Weights of a small mixture-of-experts language model, trained from scratch on English Wikipedia: 8394 steps.
Below are experts of layer 4 (counted from 0) of a mixture-of-experts language model. Rows are named router (the router's row for the expert) and show model dimensions 0-127. Each number is 500 + 50 x the weight over its row's rms, rounded and kept within 0 to 999. Numbers have three digits each.
Before each expert's rows: a language model's description of what the expert responds to; "comes after" lists some tokens at least twice as common just before its tokens as in all text. This comes from a sample of Wikipedia text that the model never trained on. Tokens count by the router's weight.

# expert 52
Description: Single capital letters starting names, abbreviations and coordinates, often in tables or headings, such as F'C', 37°22′'N', 'C'incinnati, 'G'allery.
comes after: " |", "-", " (", " \"", " the", "=="
router:561541413510454406515516541558577527506641493414477438522461567524559571493528414559526460562450499471594546535530531447550508418401491469564518482549479547492539384518571508498520507490546486587454541543492483535516496429456527459552519533449480424438560555509462521431451492521500591473469498425465503493565525564524537464569517443480398522518452457522516527462366509508566474515408

# expert 51
Description: Newlines, semicolons, colons, closing parentheses and equals signs ending list items, citations, infobox fields and headings.
comes after: ")", " =", "\n", ".", "2", "s"
router:543501521486480530437517564577528522450505513482517449503527559486500452527575493536467436518599429443534478459515417475588522374381493514615353522526454581530552469484549540519501513530585509522502568479472435521513476461515533528560493554529456470414526512543410521453453443530561597512536466444511498513590519544422603430530548510577465517487479488401484552491416446477500503523426

# expert 43
Description: Function words the, and, a, or, an, &, New, especially the after prepositions or verbs, as in recipient of the.
comes after: " of", " in", ",", " to", " for", " at"
router:555516435547472441529524515490514568494543414486519426549527567459504533460529447541530502554525458514438504507544533504541514495348510490513392480595431508473550487530571570533496462491499539507490545446432421465542529484457537486540457457505480409426538467576452577457543498600555551491437441455428411471534514539435552444520477553522473526526420391540565603459403468479512421551421

# expert 46
Description: Digits and year pieces in dates, ranges, tables and lists, such as '199'0, ('18'65, 18'8'2, '2008', table scores.
comes after: " |", " (", "–", ",", "|", ":"
router:596486517470433441510527565588529546500550469455572376569444571475523535466578466544536487543519459518542511470529479507589550487456521478613477511569479450502428416552567448511487506550560538589515504522472487498386520478455520505535401537496387479508523451430482562431539486606544630525526426436482454516562486517501574448579526450479500566488501536423449474487433485545505472504476

# expert 15
Description: Opening prefix pieces of lowercase words after articles or conjunctions, like ex, ind, rel, sub, plus first bytes of Chinese or Arabic characters.
comes after: " the", " and", " a", " an", " to", " of"
router:562484493473496470485502573590479561567530527399555427472487438507520516474531451573486535430507417478499540551494481501569507468433416511544464483621475444472442472457619531568472480531507577523415517508480413523479537546420491455641503429539445447470571450549415549514554556447540516475589514472478471485561558475443513506447522503514498555486415495398536499419494427475563500546426

# expert 27
Description: Function words after a verb or clause, such as to, with, that, as, from, than, while.
comes after: ",", "ed", "ing", "s", "ated", " due"
router:586412462486426471525547529502565519489561484487518467539415519471517531490572387538509483505462510571543458424453492498529485471413437508494396479524477464551518453473530508481470508528531527542418543415452423497443559481490492519511454537588475422417600497514430527455559535529534543454619410462502462456585494559387568486527456553521448571521469497472591587494408436492540422515458

# expert 61
Description: Syllable pieces inside Japanese, Chinese and other foreign names, such as Y-am-ashita, K-am-emushi, T-oy-ota, L-ung.
comes after: " T", " K", " S", " Y", " D", " H"
router:546433441518467437528514512547478519475595414456555450618557532441438461524531378527475482596525521505508519485497480537466485394424498470559483518585569527474417416577574536537484519487536498541525472530494536465419521460497552471473416473528406508479527518539449615444445554464548566446546477486420533472561478534369497451557464477459556539492447475514483598516489407519477482450461

# expert 26
Description: Pipe separators between table cells, mostly following numbers, scores or names in sports and election tables; sometimes semicolons and colons.
comes after: " ", " 0", ")", " 1", " 2", "1"
router:581457453477480515507555547568464526505634541485523371506443556484533524455581392619485391591506483440499505436505484464567497493405534458580395547536494522510509490527587521539447522462544459510482470490434474482458465459483535537543458509465548442443545486557510523403509462516528627511547413471505477438584541529470610415492478475554525525469442505506518543480427465518533475460500

# expert 62
Description: Pipes opening table rows after line breaks, == heading markers, and table separator rows in wiki markup.
comes after: "\n", "|---|---", "|---|---|---|---", " also", " career", "ography"
router:599473530458445471445562482547554521516528514474520383492509520485605562500540472568471476519454407499478493485475494468570475468441522431551556496628528505561473463489536425487459514567517507519472527493471493473527526505575540550588503436482514546446540544526398582400581452510504555481505495412478461486624552538489622425515510549483389561616423535511509505494491407506461446502490

# expert 24
Description: Lone spaces in empty table cells and gaps, plus word-initial prefixes such as re, con, un, sub, and Ass of Association.
comes after: " |", "|", " ", " a", " appro", " was"
router:477529507549523472531509497523492620542492542478490481499422534529501592407519472548508493452484478473553567412446429512567484490468507523619508470571522450563527469475591546448453483490493488494542564508490472447473490426416526527596407475482506409384564485478393481492462463450530628500543447423445438415543483533454554420512464466556549555589497534415551460442471456504535449468474

# expert 14
Description: Line breaks ending a paragraph or table row, especially the blank line before a == section heading or a new paragraph.
comes after: "\n", " |", ".", ")", "==", " =="
router:543431480512492487475548541571489536463515518490499512532521551430546514523531495522528500519489497487541493451485466508560566388396447504591396521554554542534559351496526498468557553536561581541494573475431475480486493434471598515639515478487473493429550547531481534401479452546546628503558523474494503497586482498448587470538438550448419506517428456458476507484374458468466436489464

# expert 50
Description: Auxiliaries, verbs and function words in biographical prose, such as was, is, became, his, has, and, usually after a subject or comma.
comes after: ",", " he", ".", " and", " He", " It"
router:568361451519411503489586576544499539518548430450530447499469541426511457568540419518493542516451423514434572472456522479565517491427504495601488473484471494566521483474526487528540503485570552575507575460542453530518567487523490453550482525505468453501552457545375608449458496521560575517460451439514469458549461539382480497536511497432414522501432525581497559503414453487614439539519

# expert 4
Description: Word-start pieces and articles after verbs or prepositions, mostly a, an, m, al, n, as in an 'al'titude, 'm'odern, 'm'yth.
comes after: " is", " of", " as", " to", " with", " the"
router:552479524441440495490519544488485568497566482447497430592386524456502536446511424520555398530537469529556481479527511511536446465438502432546479537554478452594520525451539477536498467436456515542469616521489508529481511418473501434573436441459446466473531518557484596516437511527587606512535388471520507401538443464377534451507512509450464563498404428461487536523443445543539492530386

# expert 55
Description: Mid-word pieces re, ry, er, ce after a short onset, as in f-re-ight, F-ry, Fild-er-stadt, plus small words we, can, there.
comes after: " f", " F", " st", " j", " count", " A"
router:504407532430502435464495545536483471523533517439599429512473589524525465431508398629515506545508560528555537433393430453537475532408493497532497487551517554557467475481557477535443586439564499553504486531558427484406479423494591484485466476481527567496648506605494563480487542527482478533477413490498432531553522526501535549504461537510451607503423422499465523467482483452521421525476

# expert 42
Description: Digits and number chunks in dates, statistics, coordinates and tables, such as 000 in 14,000, plus %, °, million.
comes after: ".", "6", "0", "8", "9", "7"
router:589484488442399541515539579572582530518558503474574424565446519549528522464527446529497467532568455598577543507420490545580532481420463517539499568482527542544455411536583508495484523519540503599576476497501504506467530470462530418516462556474436463505591438472509567463582450525566597524493444351473495461582513467505626439492542499425531529466474494459495558451456499535483515507465

# expert 54
Description: Capital letters beginning acronyms or names, mostly A, I, E, U, often in Indian contexts or table cells, as in I-SRO, U-ttar, A-NV.
comes after: " |", "-", ".", " (", ":", " \""
router:580510494453409419506495580560532538497617464439522416511471585482558508516533406542527424516513544505610558472482479438508453435420491454527494508563446524491527424566601547469548494461562485523526478455503452486475424433401589407521464523544500437423573502505411536506487447493524608464545505509545495536538535469440541465512497447520488529600427456505566524493456508429535427513439

# expert 29
Description: Single letters or consonant clusters starting a word or compound part, like t, s, b, w, th, as in freshwater, www, silent.
comes after: " the", " a", " and", " to", "'s", " l"
router:528457481467493531507531567489517564442538464465534471491397459442557503486501425558531431465457484468496543578494443544526497477403507560537409493491527531505462456482543552448481624481600415536463524417431470488450537491437652495578462493512510495490627521535463616438484540513559552480506417443424508533563447530472533439555468489557446520535471469554426467538502435570522534583458

# expert 21
Description: Digits, years, month names and dashes in dates, lists and tables, such as 2013 US Open, 10 April, 1689.
comes after: " |", "|", ";", "20", " 199", ","
router:568498548516465475530473557555534547523579465464504425580399544535491522447597425600539419539538464505496481433519426492566562509478481467579492569594449464501420488603605436457516547554552572571501565485488477456470467561453550507570469560479484409426550495520474584447542439521565542483534454420477510494586511574501571418525542445497514530505476482418485509531482491561502450502552

# expert 20
Description: Capital-letter first pieces of names and proper nouns, such as K in KOR, H in Honduras, and accented É in French words; also hyphens.
comes after: "-", "\n", " of", " the", ":", " ("
router:568536435491437378550478499505544544518619452474516444498451547507484567515576388528512441561461476474556543517545509435527479446479487488599454535479552538557527372489606518527522497513538465569379523516454498438452479458463514469566498466482463457472518450543385592454419525543525544433497497429509468440580522531496518370540460485478427513445439478486526469418473480488505546512449

# expert 56
Description: The preposition in or In, at, during, and capital first pieces such as At in Athens, O in COVID, L.
comes after: ".", "\n", "-", ":", " of", "A"
router:570480434493389432508503605578568540504567450425518495505412580507481563477535423505486502517459493460519503471475507451535493414480513430506500520562471500522536469497567494469579485534536474525456561459424539504462545450527587455555500451486469374532571537506437529463444586528599620486601498482558471466540433584441560474490547485461517541515449455425533531416480436520571400516501

# expert 44
Description: Sentence-final periods, list-item dashes at line start, and sentence-opening words such as The, It, In.
comes after: "\n", ".", "\n ", "1", "3", "2"
router:570502514458396503555517533554542537549585447486595428579443566484528483447517426536494449534508472482501514439522550498598477473471503531518427524545575508536540452450547496495513513477548487549450587392533488456440447494533507521588412507462479487476554430521457593419539566521513547454489535482526391475548488547487588388477480442495425558549404539502527509398524453468457411426461

# expert 57
Description: A single lowercase or capital first letter split off a word after an article, like r in rivalry, j in judgments, R in Ravenna.
comes after: " the", " a", " and", "'s", " to", " The"
router:523496456494562420510516550551461474590528508497482463482475537522523562537506466518567444577576517475588612544482484559531515529326513512521463488577515535511468475541532505507536554455552463524481552416460446461480470444457521435606489508485473480454563492515385566419474513492549594536548408432429466382580503559443525425579454522482398495488492497489472466442483420557507498509467

# expert 38
Description: Whole common words, often capitalized, such as first, two, South, United, John, film, usually following the or a, often in sports contexts.
comes after: " the", " a", " F", " in", " New", " The"
router:562502570482481501521540514501540550470558511444594394591457482578472485505526419529494524585540457597470577535512523442531559502416469549481451591564525516556492418559543548559528586528603535630399580515467441532518503485493498485558437587537466449469566456468467549483520488505535541547507478492485466460579514475491519553530472383423469553509410518511529555469440417469482503518444

# expert 13
Description: Word-initial consonant-cluster pieces after articles or auxiliaries, such as st, sh, sc, dec, dep in shifting, deployed, stage.
comes after: " the", " a", " and", " to", " was", " ·"
router:487520486448523407525558562564549514487495401437475408546505477473484510474501506515453460504512496545419557484423449506589520501472479467548505511566484519491490482459537438540454526542662457594426555485426483450453504400454533487535471529505406466501621510494380472462492421443570509518540449417444379439587601470422500496491537497487506520540435481529512477437504451494572530502515